Below are experts of layer 11 (counted from 0) of a mixture-of-experts language model. Rows are named router (the router's row for the expert), up (a neuron's input weights, with its number), down (a neuron's output weights, with its number) and show model dimensions 0-95. Each number is 128 + 32 x the weight over its row's rms, rounded and kept within 0 to 255. Numbers have three digits each.
After each expert's rows: "mostly gets" lists some tokens that are sent to it at least half of the time. This comes from a sample of Wikipedia text that the model never trained on.

# expert 40
router:100140162094009155136105147141154150149181135102142111128128128151148141102175094118141170058152149083113163092099087118058118108058096122126140079088073173093162119117149111140128132127127122147139085107106159142102089106154095097107105128147100146168180147161107085192163129144103173141
up0:097174146104123101116185140091118158138110128099106124116104093128094151129076099043114132118114087144133165112090159091111112102142213126111107132105067110158169158095126143063109131096113141065133099132177092137060077098138132088086114099169122123169152162110155125122209144143093152178
down0:125159140180112142148087149135148131162183178141142138114154151110180112114196171161190140137101155148152146142139137192160155134179104119101205127151173130137198135116164190166123118151177150183106146111171168144143126152153148126189130121114085163162109142187104175151167130110180118155
up1:167096088091131144143155094066112063160096125146098113110097107073082168140160109122114145154137077161103132065142113103152111110181114126091114161098142148156138086135151063108078149097123124076164066065078125160110109115124087147085172110146105141173098092168073092150135124139155182124
down1:129082185115120159176143137162092140136128161134072172126162078227165155097090176153134154142140087110086113113083092121132155161123132183119106185175146192110135158165136120116120126113110118134162153143222087160093107148124083083126157152135147124102188154145137161122149149157160104149
up2:143102148178129186113168134107078097074125135047074115129081145066133127102154090102137133170109137143189137113131145164133094161179126153067112157144154135073182184152113125101117172125144149106114079158090114146063096125128141138170126097125113200123184126097100130094172104157141158134
down2:112180164130134185128176109157121116152124108113173127171152195154104172122085125132121148118111098125094117074146135140087145126220162123198164146169153129113153165164081128130119134111121120073137188125153138097042153115148150219137087130129159100149125103108124156142107100142073144177
up3:121087111093116179181214127047084138154108103133116088087093131037115144086116103105147148177123085080178158096107124094163098120201135117116098186120133124146116119115116151117145106107145151114112129088133146121107107101138186165121122197158109089135132196154113157141131154155167149129
down3:126126140126095169149120152137154207095122107116158113138100124179122122134172133207125117094181159144105198154091126125108129180125173144089196087139140127169170174130127111165149151105150151094156200108098115161146199156092100086115128095147200116151141178184143120088137117118170135130
up4:079133119126183181136115158071141149125094111126203095140143167152160119136090069115106184126087105077168160094089080109136070093146100164156195129102087113171142150136081121149117109068092102086147096123156096106133114134154101126128181118166104127146123122122184106135167127158080124194
down4:212131146148139110151117088120181135113112170127168081129091147109128113145222113094165159176126084129103142094121162093110101122131110167092086210116126135154175128160131154161136101125123195177087112103116148167118178201132112144154077094124116085157124150172100145118141125079079135120
mostly gets: " Through", " Affairs", " communities", " politics", " Services", "istics"

# expert 26
router:106158147131131179174178126132105153148082114095077091098059121127131153121179109102146139144162145054094145163122137125118159078088080153157132141089119119121173105101138145127138135132157083118181111110108151137141109113102070147047093115203141152136184152140131129096214149153078141175
up0:157113144112087172166185141116167150109177140202145137125142130102109133092092097121145190141110078103133179127137157125114183180112154122139091102146081129179153197135206152115138139132166145164104185064101089126151131155148119157084098120140142114153166094147112170110209095119131164144
down0:130121145120153162122133153119133140163189098082150110091137143162107088095137093177179084082158121124120154091132185189114092092131091168115100157099123077114141149100181100075126139147164051154124145119125118137125139128134161129009110184075108182149136092112105101086094123140103123134
up1:113092111121125157116161167138114174144132115139061150150142115140214091122089119122138106157120132121083106144124137159178095135094108047107119104121180142137149068084134080085098119121111141147146135122108084182091151115102152142153146081038067100136079135138134158150057098065126107101
down1:067122135161108116189127097105125170132101128088140219142152119128122132134108170120094122100127124097107124128090170157158131120163125103111118148096151180123135120141145158117127123085103069060109176110205172110092151092165137125179131121106169113118130108068046124110139201134201109160
up2:089111191117170127078179069154133100105155152122076062145165172101092149130075103121160138072108151138130183182182137135118126104081134104133137109110132114136117116144114097111135095062110088123120120134101195109206091097119155126108133162101092057107151161116118117139133101131068175160
down2:135056096157111166145162113090133058162126123133130155088060096120145156104130097141085178095141149192098139087108145125165165174144180138147114108094172096186134105154090121143135171156095161141170125153137140187140075101170165141085142153092164142059127089090105109098095134173125110116
up3:137068108154109108127083091092042118125078139113120119125061072040168171161099132089149157131116095099114130099118178137139135136078129078081121063084134113164117079160160120077130117118148108169146125110106105139116118096114085117097168169154105126144145129150120055158145150080112131167
down3:144073143137167128105135106154131164174072119116114163174134144107148111134124058111204146123091153115108194127114188105127140136078157102118171135177129102075118118097078138176125193168101133072105173111212117125170164103106168116105167157155142145101133071110150146088147146091142139143
up4:130127108115153171114147105170174099131115150122128079089096132143071161113096148161074162135149179123132165165126115172084085152129096074169133112132115118102106145087108084100106110111097135135077158118068167165149098127108158167085069081103084113238153123124145120158055129109098136141
down4:157180155186151109058112099136154162071089134149119112117069128085158121130133185144175153135142119066085154183103116171129123124103115060153148134154154144117104158126167119118174111130114113144050138168076135135144063108107145167102156123203126182155134141136133112091162102094119133073
mostly gets: " film", " album", " series", " Award", " music", " song"

# expert 2
router:127136156124095212148119132112158136141125130089078074082080070135133164136201065126127152126178160095126206111119144097162118048151083100121186132143140160101117137084133083143142140110127158097148094114115196150125079127161126108122104132124065132153143153154102138166166092155103162112
up0:123125075144095157136096135203151153184157130209130141154133116127119112096158133129117117066082118166117131146149118158100147118121117134081149086135136139128177145138129099144143157137145128197130165165122128072116122138104083182093141074138193102173175153093136106084184187221152120136
down0:148107094142125138124081136112132132131075123128122079084141156117152063093185165099117081088138124169129130134134160094160155101164126096087098098154114174090096196112195128146122094123152121181085102141220156101173068135158099140123133118122184122104123108164157097057147157100169153102
up1:158181084088128131093157075173098159129089117145106100144178136114157124169099108123184075142112128104107112130106172114020125091089100098074160137141155120160148148097126135125137085086136049111116115081112128139089148140159113169172055104157151159123151132077148159082162098105108119137
down1:104143126062174157151077149158122138143115181189124131145136107158102105097102171101059169147103101158167136087116151113141145170125152152171167135187120104128183051178119134104079152095116132102126149113149129134129126101123126133176131091147083207223100123098104157129121159143151164096
up2:169143110148123139069152142052080121106159098076136129099090105120130155154094119093141096099084096134161102115128101095180128110152090123044205082143097117164125194141130145114124153094128134143162088119091091164102136143059124195127182136108094152128116152164078150172122172122102101137
down2:146056123144131059171102165134157093120087114145141139133157149136142098152132159072109122191157183083106127097091134080095141118099131083125125093128127158101128127189149142128159201086157170057174186153150114132179093130129180137168117115136199153124113175146136120174089104120139142154
up3:114144160098085121123159167126126056087138173125100149145119099069134176043087150149135181073104138135152108162113084129119151111105087149096122136160078080094080128144113123152101143147147142109177129069138132040087124105109103157178151150094096063149124113129109083164158098129142168155
down3:119111160151131198125133135074084135145092134129094116075107138167111082149163183086113093059123112160118099081111169093112149139068166116071168131116117128170160106120110137132106066086133107149124169145133099120069112143170107099115047126135192119073153131089076137135132109175170135149
up4:153146122121108125101125145152108116128155111107111112160105142118129138089173182134141126137142128082151080121160067080107084076096104108069139051147133069076151078091149082110174130117128103107110077126158065119085099037177103172105164111143097127162120116131175158162130138186105141096
down4:131175127172175128132137062130098152046150089151126161114141182117117120137108155142089152126166143118133154181086131098146100090143116106139191111114072073114105077080118142057135061119055087139098120149139115178116172171096142143112146172155176135146151127113165131099120127086177118099
mostly gets: " Apps", " 0", " 1", " 00", " 01", " Pts"

# expert 31
router:100139161093008154135104145140153149148180134101141110127127128150146140101174092117140170058150148082112161091098086117057117107057095121125138078087073172092161118116148110140127131126126121146138084106106158141101089106153094096106104127146099145167179146160106084191162128143102172140
up0:117085188115177220165192109117166098154133135110106112111106106121095108152148143090178108145076113128086109123155118116178120147129073211114151156182098137141166131157176156115145163077199103085109140120132133115116056099140105131057145123136158144150108104170099099115162128142112148121
down0:134144116165121124176096158128180075179094135126155149140170127118133206069142123146090157148152133127133183126083165109156140146088089114100129165100174081143127055141116140126157117097064092073144113133161122091049094187125153133170083153104185131125082148092130110117130114139080126089
up1:117148157125188184125145132150147149143127108135123062120109092142117099130166126076130188181154131116137115112137149113112100073205145123101108130052167099165086093131176148095114128155203152075126107095105151123132132143173143122148146116153069208200102114127093127167150185108150144143
down1:127107156120135184162137144116101137144113095132110126103109105093081154121090146149105098092077127144150106097160171096135108094070141152108110127196128156085113088120173099203158158067081081155138171160125229128173195104135128141106149175126125121143182129176102153129104144131158076147
up2:153156120146183186117069075153062118138154137079145099127060095130145157156102131132166104146096118112126151149133131108137118086160118124096153200124119129120091158145144149174139141096123095118184124067139231145151088141109116156106031120073116141116144152157130072103142124122136138170
down2:055093072128127075094097147109176134099179131179170069135131145159159158153127083079137089160155129173145133110143099109112069134110138178163073141143143106159141141121148191103085089167110122077156158126100135108144122145134151128110143125125134131173187114117138185103038123152065113144
up3:117136186120102176164121137152162155084162124084072099139147077063126076127103092143100144167113109185175135109139126131126110107211058082137122126098161149135143163129180112093141177147109106096141164117185162166102163120092131148120112196153096111144155126130073167138170101124149074146
down3:118139150161151117101131145107071172137084094113152124187102148065134098082149077116115033178053136141070150107130139164118106146124136057131190120092121086079094120122112125095140105103178136149147072118167128077077134077100155104120115074107104118111120078131143137116140144126137123085
up4:178105105106149175171162118073141128113126127138086130101163134062136156133118057141090199148146088139111114099115145187115177110135141147148097153138158133166142180122102137077134138083155070108193121116092121113146133138151118137054133156183140124152137194106107076097175062171113109109
down4:172137165174111115132141098143155105186150070127130118172184119103135120116173083186164126097114108091186104135122152149153146166174165175058149103137146097108175147141150150150119203149155143115149160152122157158095106086162113167173128137128099132165108097174167144228153135109089121132
mostly gets: " COVID", " Puerto", " environmental", " MD", " Socorro"

# expert 16
router:091066140146163174097131116163145162106121164098107098074075113141148117138136113112147148151108132084137145121122033089123142127101087129053109104091125151201160086111170141080145167120168165119151121126144124150139128110093139104075090162192127129176146131160084127158199093136133193146
up0:118136112158112145128144118119139145142116129148084149168120144101072149140107146134079122150109133125114165162071102177137148142065129107052146125187146168127132157155133068115135158153130037137157082052097103103099137158106163098101176149176105096128102165092110165210119170135073100099
down0:151084177125166094127126062079133114189132136142071131184122122116100160137159170157094110136069114107144077182077097158151137147068119112124149119134120173098100104139169105141105155111092156159114077138178125094138086137052101163086100079138157143117108135126104141097075154076179117092
up1:160066142135120149080170084121093172096133134111137102151140081175145105106151166085213159120129124079078144160145130112106092141191116152139140134161164149118149087134133141106126131144136193116120122167128115144078115055154095096120161128091110110135194133149119090069209113065112095150
down1:083130066145103183033121130111102235132115179076115153145166113126165087133096090100089132091157125161105162122140158059131134140158066063138123110113187119136112139178163122126131124158126142153133125148164109101119140168162159146150130107156165141131124121157186159103165158083122140149
up2:104149123119190214065173106115105111165123105120117144151126142170144118152144145134121191158205137137219140155142106133137145113126136195168134128115174123059107128088140142115128122162112106113089112128148091133179106135135169121194148121142174154101196130145154154104185177137156153172
down2:157123104137119084163079147198177136126103157123084073119118155095130161146074184091113117141177167142120103144136186120139155136110154144134155126102158145125162088154092146150125148147148093093128175145123111106049134160147117063059145062091075097152116185111113132080087139184096137121
up3:192107124111168131147107124139168066089180128040140106105126133110103115167111132053178069145148203113132107159087078108117168127142176152085157118113146133093137194116069163136113137167125129096141084152131152144117157109133117169089111074177133144069126158139085150097127126137133142164
down3:127083099154147104105146157163165163128105133081113145133164134134222138106123099143179130115095136159127097110098113129086213159161069120132114178082138109127090130145173185105126131084053142153083095197126078132153125093134140166110124140164097103093107107154205104154143127133157107163
up4:100140153165208138142205151137135103129130114090155144067146133125149121114119082069147103122089149150071110133140113120057090078171177095123137100091162120146145143103116137170065073147157098184137119138108142129085114190148174138110183132105107131106138070167130104089191134164119106142
down4:104187155133191159109089086111165123112113133158122115141163088155102077160127078203113159095120202081126125130087100170100096098120114133109160131092126203110093075067125214122083166151104134085110103081136144096112147148120117142121164147134113143134127183134126085130169164153095124133
mostly gets: " Air", " war", " River", " War", " water", " land"

# expert 48
router:129096131075063191165115129121160093125174117130159086125070134136141125150151123077170156128185114134129109200113134088065124121100146167090150097077127131131121088101160097113099200132128135123137120106109145174151040125149164126148145107140097137136185145108128091115167128182143215144
up0:105126162188100166122096135143146147110097076125189152089156103088088132105097104128098187114095143100123075160110121116114205130104102116118179124093179170103112141100141148124080136174150099115108070064098186092154061115086154133184137144134138099084119119098119108128141078066147115153
down0:136131119140194119129140116171105088137146155115113087139096103118141119166157086109137080139104134058131079101190113166148132126177104107146145125159047160074049147123110062129111078106158134152102123108114149112085154050101121150133121162155169138076085074129099115136097133111060123099
up1:113127106103123084132117169170113116085126167110149097142036095207085142092166123164113139107156089124155122082164154046129103116106109122114201148137117141079117113182148109146142157123086136140118116126116159146105068109102078138115107167106115131174139196152092076148125095170153190132
down1:133113192116205121100153093131080139132138109121145127142164136082147085163075095108123129137141180099164147195142080169141173183138130074084110103119094127119113166126156149099132087090114142139093157163077147162159132129184217140090117105125164065131091128125165110138129152130149081073
up2:155144161178162154123133161197141107119120119146148132132156080127185198081089081135112119148115055122078134136193168136123106140128118182064122145119187154142172149141098097137117194147062143106182137091134127097150082105144151141138125116142111060120116136163134096112136192126115096082
down2:146082193108150112096106128155156116104160113108143121162140156159174084056137110097108128123118155122126189180103085162160115147135108119155119143181124061123102147157084223173141074178101134089180178143109121170111077171132168131117180129125135125065103120131101115119084098128126112158
up3:128102139134102158157091092112082129100116107131104137157135074119143141165179115102098115143148091141131112140126123104071066133149098149095165105182164112128158140142134149106148086094122099101164176134113112120098065101097096155110126104124156113156140178129140164068178067012041134099
down3:100151100130195177136173140138092123054134118113050123142114082214136121113168191144103090108161105136142154098104121067094151151196153150165120118125089145153166169149147109110104104117104075103119124159128173135133133132113162120122122106182135150112084098197138130116146107181097066132
up4:091111130082176086135101086146094190102108089066110151149093076086128097120084088117197104148112124109114054170116142183119181086084171075115113115109105118164140131142143137080119117171110099098159086093091131111167098058081073104136118140105098112106167149127120119136138150164114143110
down4:109088166130104131130092151029098126139172135145141127115131176149125117099138191138095121182147121143124123163179143119150137189134064103125162116099153136054097151084125150166180182119088146169179139096135117141158137119133112176173110107137146121174116135112179111128134091049181074109
mostly gets: "ians", "ds", "its", "els", "ners", "ils"

# expert 14
router:100139161093009154135104146140153149148180134101141110127127127150146140101174092117140169058151148082112161091098086117057117107057095121125139078087073172092161118116148110140127131126126121146138084106106158141101089106153094096106105127146099145167179146160106084191162128143102172140
up0:082072188128154132095183118082102148160107133120181149107116118071123138098128095133110061160169108185152149164112108081144136094165135126049095106169145130151144161092125193133194154126116110109101154115081159112138110109154151178145118161144133155194145110169105122085100157183107164150
down0:118122157102170150114152177138146110177145166151098150077110148145146158158129109193156196156177163128149138101082152191140114081122161096158097150175114099156085147151129178162161151124094091140184112117145138095104143115066155098092122153154143170149118066056178122127115136152203139128
up1:141120134138092072184100145153114104099138140167153094081140090121134119095172071117137141119136134126103136149087151115130072077109143100141114135051163072130121172087064157088190116066148111128157118057177157133127167094133142124059110114105093116094138134112114070092135100149140146057
down1:099154070153117139147114121113165090143173101108109104136106102140101120107170071081132061103119096131119112150113063151126129143095078077122172175116056092109104142115178099118116142073046163175144163115174107174110085108096121152110129096149066120176085094148114126136096135083151108095
up2:088123134101129170112122120122135112110091173108118045067098080100134139139106170072128101099120101061109116116113134099134089064157083122126098142119145092114131091115161102117112176147123128108191098089088146054094093049127125179115151079106099106150126147163094109115122110144040120145
down2:186115059121102228169144127179116159132131127090152149131114101104111114167194199147181169126108176104160094118098123095155139079139143086134077144142135186104127087123092079115147137084099100121121119155163161154138122068138130183115107142136106100142118126117129099120086171153182086108
up3:101118109109153179154140140146112125158122161090108131094124163118139137157079131152148140140100110118150087124122113075132110135082085145040159173174151150117076103109175163125102113171155068066096088043090181130076136090172127158128117068097161142162138126084128145131121148069101177146
down3:149115144156132122168126062083129147125084136089137098141133118082155119121096159094117100083091144182128103079039150051194117116043146080131147093110077118115135140115143085107127144059171162094148117166114084073144186124159144115096122127178114113126122112098128092099130136111132145093
up4:157149177101132163117179085125117165113123176161134160107096118103141175178115108154108195188135078083153127146133152089140083152209145137101138149068127094145136138134121151134153151165147086124162125128068093133111129079109203176149151105142084177148148144087118108096181154128085142181
down4:090119093148136140159118097089132142148143094137097122147157079136080079111130023147116061094151121118166103123129099111106141080093107110190128165102102133077133107062170096118075127117131149169131134094136111095138067146104116124110122032126140117066114085086110154103096095096107092123
mostly gets: " neighborhood", "According", " Founded", " Cemetery", " Alliance", " Built"

# expert 53
router:101141162094009156136106147142155150149182135102143111128128129152148142103176095118141171059152150083113163092100087119059119108058097123126140079088074174094163119117150112141129133127127122147140085107107160143102090107155095097107106129148100146169180147161108086193164130144103173142
up0:081122089106086162143144123124160156099134153076137148132106081124201105088073074092143173123124098147126120137108097064176139057124144129168126119097163142089123152128176153110098083138189087090065115082123175069148085109144126170163154122155129151093156116088087142131121148130186137097
down0:112113141070164131151097135104094114109091118096123115159123176136190126147088071094130112098138110188135064114177114138180091127131129109083160107127165130115051121108144093170141150144143120150165127054102066095127111085099141116106151125176115139116101106140189116063118076136154099208
up1:128133142142129188062135076156148141142102134121159104147102090119164091170121040101120156105099140108117120135092155155136092115212097130132092112125112144132113141175166167070091175117163118098163090116132133167065033114104180101080139134136084144167159123113146155081166115119161142118
down1:105086088110114109098159092074114117094120165134128142108119153112134187132140152128129039158110100188117203131108161135136113097129104123128135132074105119085055141075122124163160167134084100165161151081146144126189174050096092093119137124107116152142149113122110164137066158108176094087
up2:143068105109124158173134078122132189102128155123119099140097060088181114179123068136172108144130141060134180096066153153110121126162100092171155127124129136160129106119109100071092126141133075127149077091112128118109064121128140087148152109141103097165126119118085081203110200131133149163
down2:142125174059076113175146129119169055112119171148138149131117136136147126128199132182096149114171094084056112147145123105135104115108131180143093134165127149158129174142140097134152159038158141106139158174132140127094130130053127090135094197156159097077088176118132097139155144132088142119
up3:092114171084169175146135161119161139105076077099061071121105077144172123129147093087129132168133115110144120127155183116136091073126088172155155121190167113169177155118184106098158114097158075152103074111118168141091091096150212151069139112126141146114155132117125103121146090128111115125
down3:162134125197130173133089116101167075144111159167175088111185186162169152184117183153150110073187153097101096169077156105153178139128153133149144170126138132133133091122167087084125122183110158069140103153138167128121142130116131136125132143128144121137109063055116178131184139156152137155
up4:111142128048109137089103161136120132152123138170144103071115128086097101134178141058151125137146078163155115116122132101159131085157120158135138116142124109120100140116142081068102142138121089085149120044109143142063127107128101106125100131199085171168058111177110138095186095157112197091
down4:108107160159112052096031174104182176112152135140165111103114088118128188142161154125156179132133127156104072121159181128182178161112089120128068136131124119121127138060163170080121102105114109152123092156110140143110106106094103108150104078155130138144163177145136130166144120105109117047
mostly gets: " Pal", " Pol", " ran", " Mus", " mag", " Polit"

# expert 46
router:120106152093159131119101146130142168127190151083123152152098064066087149065184122104165154084170144083135135153117056107151113059136169139103135125106095148095178143106107146120141169067159130114194106075142151146111110120134141112128148110133107153173158098114123109178189130178093111182
up0:147087133122128152129082147131072119136122103122120052181107087064089115077166109082150117107101111104133115136058110172130140146136166091109061099084169110078152112154138092057109086128093086140126111075133099096079102116094093140134134099102129098071149167083162121082099148118082119113
down0:082154114137105097097142086143153149095047151105159152127161153130118141120111229151116125138166150093100136165151114189151156128104064095149125169146096116084100139138081160193131120145159178044180138115140150177138207102125159094100122125169105122140110122171134142147169105112105128125
up1:217128134136134151153070157133152122095102142155136160138147148154129129121149109132133119115109116168159103118105167135104124108146155050079074129045157117126097173109176097125087153118079132140156111123111180108163150148211063185110127110142148149141087174158169151107141177072164115090
down1:132112079094156119096155139085135044141135125118137113134151115144112141118117188089108142136086123173088087171142158061124113148145125177171135124198126090111106047148132179123141123146083132094107114090087113087125118124188204144182109146126140097098119111134115094100061117127080180164
up2:129064117111091099114161125122148129119141142099113148128041115124072147060152136140122159097100107099150125077113074049111094115175092082076165094152094152121155110087106144159067139106147159136084138140081144135145084097082078152090101113095127170179122102110145147104126154134075115076
down2:113087132098138166105096126117074091153125100122106120174158123128135065155041121120174122144133110134079172117147142142143130137067174185146092158181142155065095129122155154085201132103114157114120150074131172167145139104112116105160141129052141081148133212101126103164158103125153099139
up3:087227113131143132130140136134168153154108100103135118044107120120078139150144061100154126139170121121164111045138148093155171135124093096113163148147097137110073135037073139135155103092127136154134116141096099109126150106137169105096112136082086122104155106138156072182156138083176145154
down3:155152162133172112100152171174135136100142126136151151050138227118155144094069099093142119089209110134185117150139118075148135144094091082083155131149134132112124169062160084111150121141109211143146127101154119120135085150125128169142114104154149113069102143144135135065100106150113152100
up4:123168087129114177146150123124104155180123169116135161158102114123155173137095111137134119143129126162121205150095088151098065098128162082115134182103077095149093123132089125102147141102102113135107158087144183112189075043143140079147131088156175095173149136071119128185171109092081114104
down4:094097110145106117152156143058147163096154078110087119127141112167126074097090095125135143117111139111151093142131163074146185165167116142108163159109131165116162121136129119152134088163160055133105139136136092157146184121039131099097078159076100160145099107135109143044117056121091127181
mostly gets: " then", " be", " became", " made", " well", " later"

# expert 21
router:094092117081087140179109118117138122201149145091110152093052111075108183082177094146119150097146089097149179106084145104119110067157134166116118121139135150144159110116134125141087144112184119139138117118105219163128092137116109165150177142159138120182174140118106102089144091166071147181
up0:098156141090102179126160165086138134178095132143087134118111069085126192158117090120098126093144145062143113105123072132183159155123144119173099123143103122144100119092141139131075136107087141179176080132108147104168098096165151126078089075126141100153149090039149114103084151113120100192
down0:164126089169157056143154155091066110135118106097191149092155109151157116192116159126103108104083109075136098220136112101137112116131135171193161080129163065166113090118141196092123140125131200117125130144136151108139073159113155138135074134101108128148147181144119099135128132101084112121
up1:137135119113131180101180098143151146178064073117147076143127144125163096098121111135141131121117141129112131132086165116194100162137158168159136064121064101099117138127118108177098160114148159124162115161120209145137125107173154146171127109156174206109135059127108133074117130097169077198
down1:148088132133118148151164091161156154136164122136099132105184104139123064160120163208149134156140113206153135126120153133129140084213105078120125147153166155162132159110112161158142128172154135086056122108181131105045123111140155114102146187163110087144120177152157102129108092194129128158
up2:062118097171128120145153154121153076140081091099169134184137167081142154133141130053144099093093095107080110161090142142173163076150118087142137138162200115087139121070157113122075179102182150160116118076101155107083084074157094114161168139134084126088149133127132153106140115122139102154
down2:157160114101155139122106113079118135174105124180100074152071120130137140148200114181153206146130082120106138117102131183169162127125179120127139125115125143145114165128178126110088085150111106092122166110174098120158127167135177087080155176120096145100136028088143053150118172139127126141
up3:048113127123135129086145165134092180159125150112140126131129130169106093137133142097073160136126100128158143133149134152165133132102127066142156106144158154110048136164121144177086153076167131138103141116147144119113145099105061180073120171096082125165123096155079100154225208123128081131
down3:110073081059103158150113114077141086126143129167141119137114123115088165044073112157146166176149157090112121111146210192126128097145142084134171152102143171131098067150146096155126119166078138108127094145144079121149091162085105172114135131151117137064063105147121108102111130091117102113
up4:121110125132103162175212139140079149120137152065087119177118106072124133178074112157157160106139098139109136173091148086188076134140124128160112160196102103134163097149159159147162107149145069094102112156112165139120123183165127100159139192121111145108140071079095151103141124090180158106
down4:148117139137162113111106141181121126151162140130190116107133130140086108057147102136096054130153128203120139119157157146116108133080074145172083142135069138116089143147126099163158122118110177142189143157129136194156172111038127135159135138163137101170091135150116093185149142127065099186
mostly gets: " res", " ass", " comp", " cons", " int", " rec"

# expert 50
router:100169193123133205130117111083135197159149102130143077066085104142131171099151086093158135141127119103140180165135139124128088124108106110122136077127180197147141083131129150134185130145128114118113084093098124181117077130161117117144100140128073150153143177130056072147152081172087147128
up0:102151141099097106145106088122171113126154142133095139056124083166135117105104112125096129133186151145160117104099162138094078167110069139087161096115170143134142075085079158146042104111180110123154095120195138054173064139174090122125179110132109115160150141117107065116102098128114145138
down0:152119165177098109156157060112112174121102141135064186142140111152145135141138154158110114128088232124102105093144056115042142104138087150107119100205148138126162071146123078164088119155075130122134131126120114149075104133123125117131135117099073150131056158107114111125137137109158166130
up1:112119105115102107119151139187104069084150191164073173167143174194115126102135101137150110078153101093123114126118108128139140148099152166094128157175121087150127134154179178041215127144145094187169094102100100129127125126121150155117188100129145183149124113189124163126118104147143146166
down1:138120055147132124077218097126120090084148192171123127144120169164102132079153049086160120121120174116161114079129120110123172099121147150131111129108146079137103174136117120090181141154124153144163088103133134119137092138119105135080106147057085148158149166131099174140100099182094081178
up2:121093134128186108136099111123121110113094128161091104101140065133117157108125090130163077191106115093159087150160109098114096126227139160068096136079108146146150138109111126144119128124175192068049144170175117122042136138099098094105170148123141131138100091148108126080089100107122148132
down2:144176118139173144103100165089130102095143172144132116100107175132095058149075175135064183096175106069165126185115102148159136132130101131118118097151127095139083134153092186065067180120128138197161122162160134163113104173143154133156107093095154183128140148149154127147136099130147185113
up3:104147137130138155064174154110133106073165175080150161121125125125099163148142170158191149143118162091167187076080149059129078093129159078108122173113173081056130138082139115126095114070114158097090147111126114067155107121134088076109139105138165157129129109116132079182121125159131132111
down3:162074159165096115131123088118091101135131105134142095255105124073113149076093136098113128105127142162108090162157167119166165107053101155074158160126144070138107131162065123130108159157089167156147128154124133096113143112195153152144090196096142130105147127148146095132138126085131125118
up4:114149070148177099119120174084124087097112135142140114149124100163085110145138136146142127100157051111069149152138105062155085172092115115083165117124155137093141105076181139123169043128142125086165133109108154148069079098150073156135159092128114193144116091133142128176145124138200132113
down4:125072120071142121165086119061200163121096126194138121123072130131130082141065031090150160155142092225101106147124146142141146109111128110132145088118176086084136075148117149102092119112123119060169097115150117101110104089115132146142116137143119167069118129113117136142108159094118131117
mostly gets: " 185", " 184", " 180", " 18", "19", "teen"

# expert 42
router:100139161093009154135104145140153149148180134101141110127127128150147140101174093117140170058151148082112162091098086117058117107057096121125139078087073172092161118116148110139127131126126121146139084106106158142101089106153094096106105127146099145167179146160106084191162128143102172140
up0:120129158100170183156131122098122184137104189131081141157097108098103114129133094129177142154123119072152092163161120116088135088168135115176232155151141155118138144142156137106156127125144132155177126147175136145030153139172144153077152115167150175114129202147123131121159132204120107152
down0:096154137114143108102165105156082051039108093126144081051102124111136183107122131160106106150117121125135117118128134059152117123127055081105068111119096129132139129120110110066091126096097140138112092090103082144114120118134151101089094074076137106196076080182092106134127135105101128117
up1:166068148111136168095171122115161110143141098099113135076131094103110178123081102068152174179097140109119127115128105127141065092122121153167163071116154119171116126113142136070154146115095104057067109095092177153077109083153179151139142115156130168170132149171135199125159086154087133105
down1:034083115109149062152123152108102084146146145125093077108152059120122146109117100141125067074139161140107139089110099105099162109093126065103153121108072137097078100143086099099085121133107116138116105096169128081220103133124109174093149083157148140168113106124079130148111093105136094110
up2:107113133095151144174126066093137143055046140138108065126135170097106172134144124125128111195104100132138172174108120091166084125158115122131166185121129146144164163144153133105129171177095102103142135086103142158080048105105124189157148108155058171106112124123110133150155084124132167163
down2:117118138092140120081085090142088126125090152114149155070105121144135079109158187112108190126119133094146107097068183097130111105120130160093060140050089072096122093114088188136107115077129095096116138120119122106147157104169092118093091094104138116099123131078065181111165130079070127118
up3:101088179116141217089122115127133005094084135133107113067105080116118141136133062121120111171103142157178129121102115137092100088147113129146141138153148123119129098090140186103137129152163126119109084067086134129154105113122104109099097113083102189117084136144089161112158071166088124126
down3:174190111075100053186110059090187120092098143107160115151137085178157146151116163105167155114086139136112119136151147166160127108100174133107113128101072107166123124107091143146171112100081129060135157158152134086167122099122129161123081120108133107164136102103142191080152174128101171090
up4:158162132109117192127111100202132159156082097191121151131135130108141148109196143108179117209179124103151144116131129126131145126131162186085105199119156084140137072094169125123166191136100075140167146116141158138123157128154166075092152145155120196174110172136106159155165138139129145142
down4:034060048117084117090111140119124122103137116168109142105130099126126091132123124182089134112073188123189118135124137131165102099149151128174050137162105132148096187075156136074174149116061111130100148119117105121104104165120061134059121097094168116122103107147127116107150126135118131120
mostly gets: " mass", " Fl", " fl", " Al", " Bl", " Ele"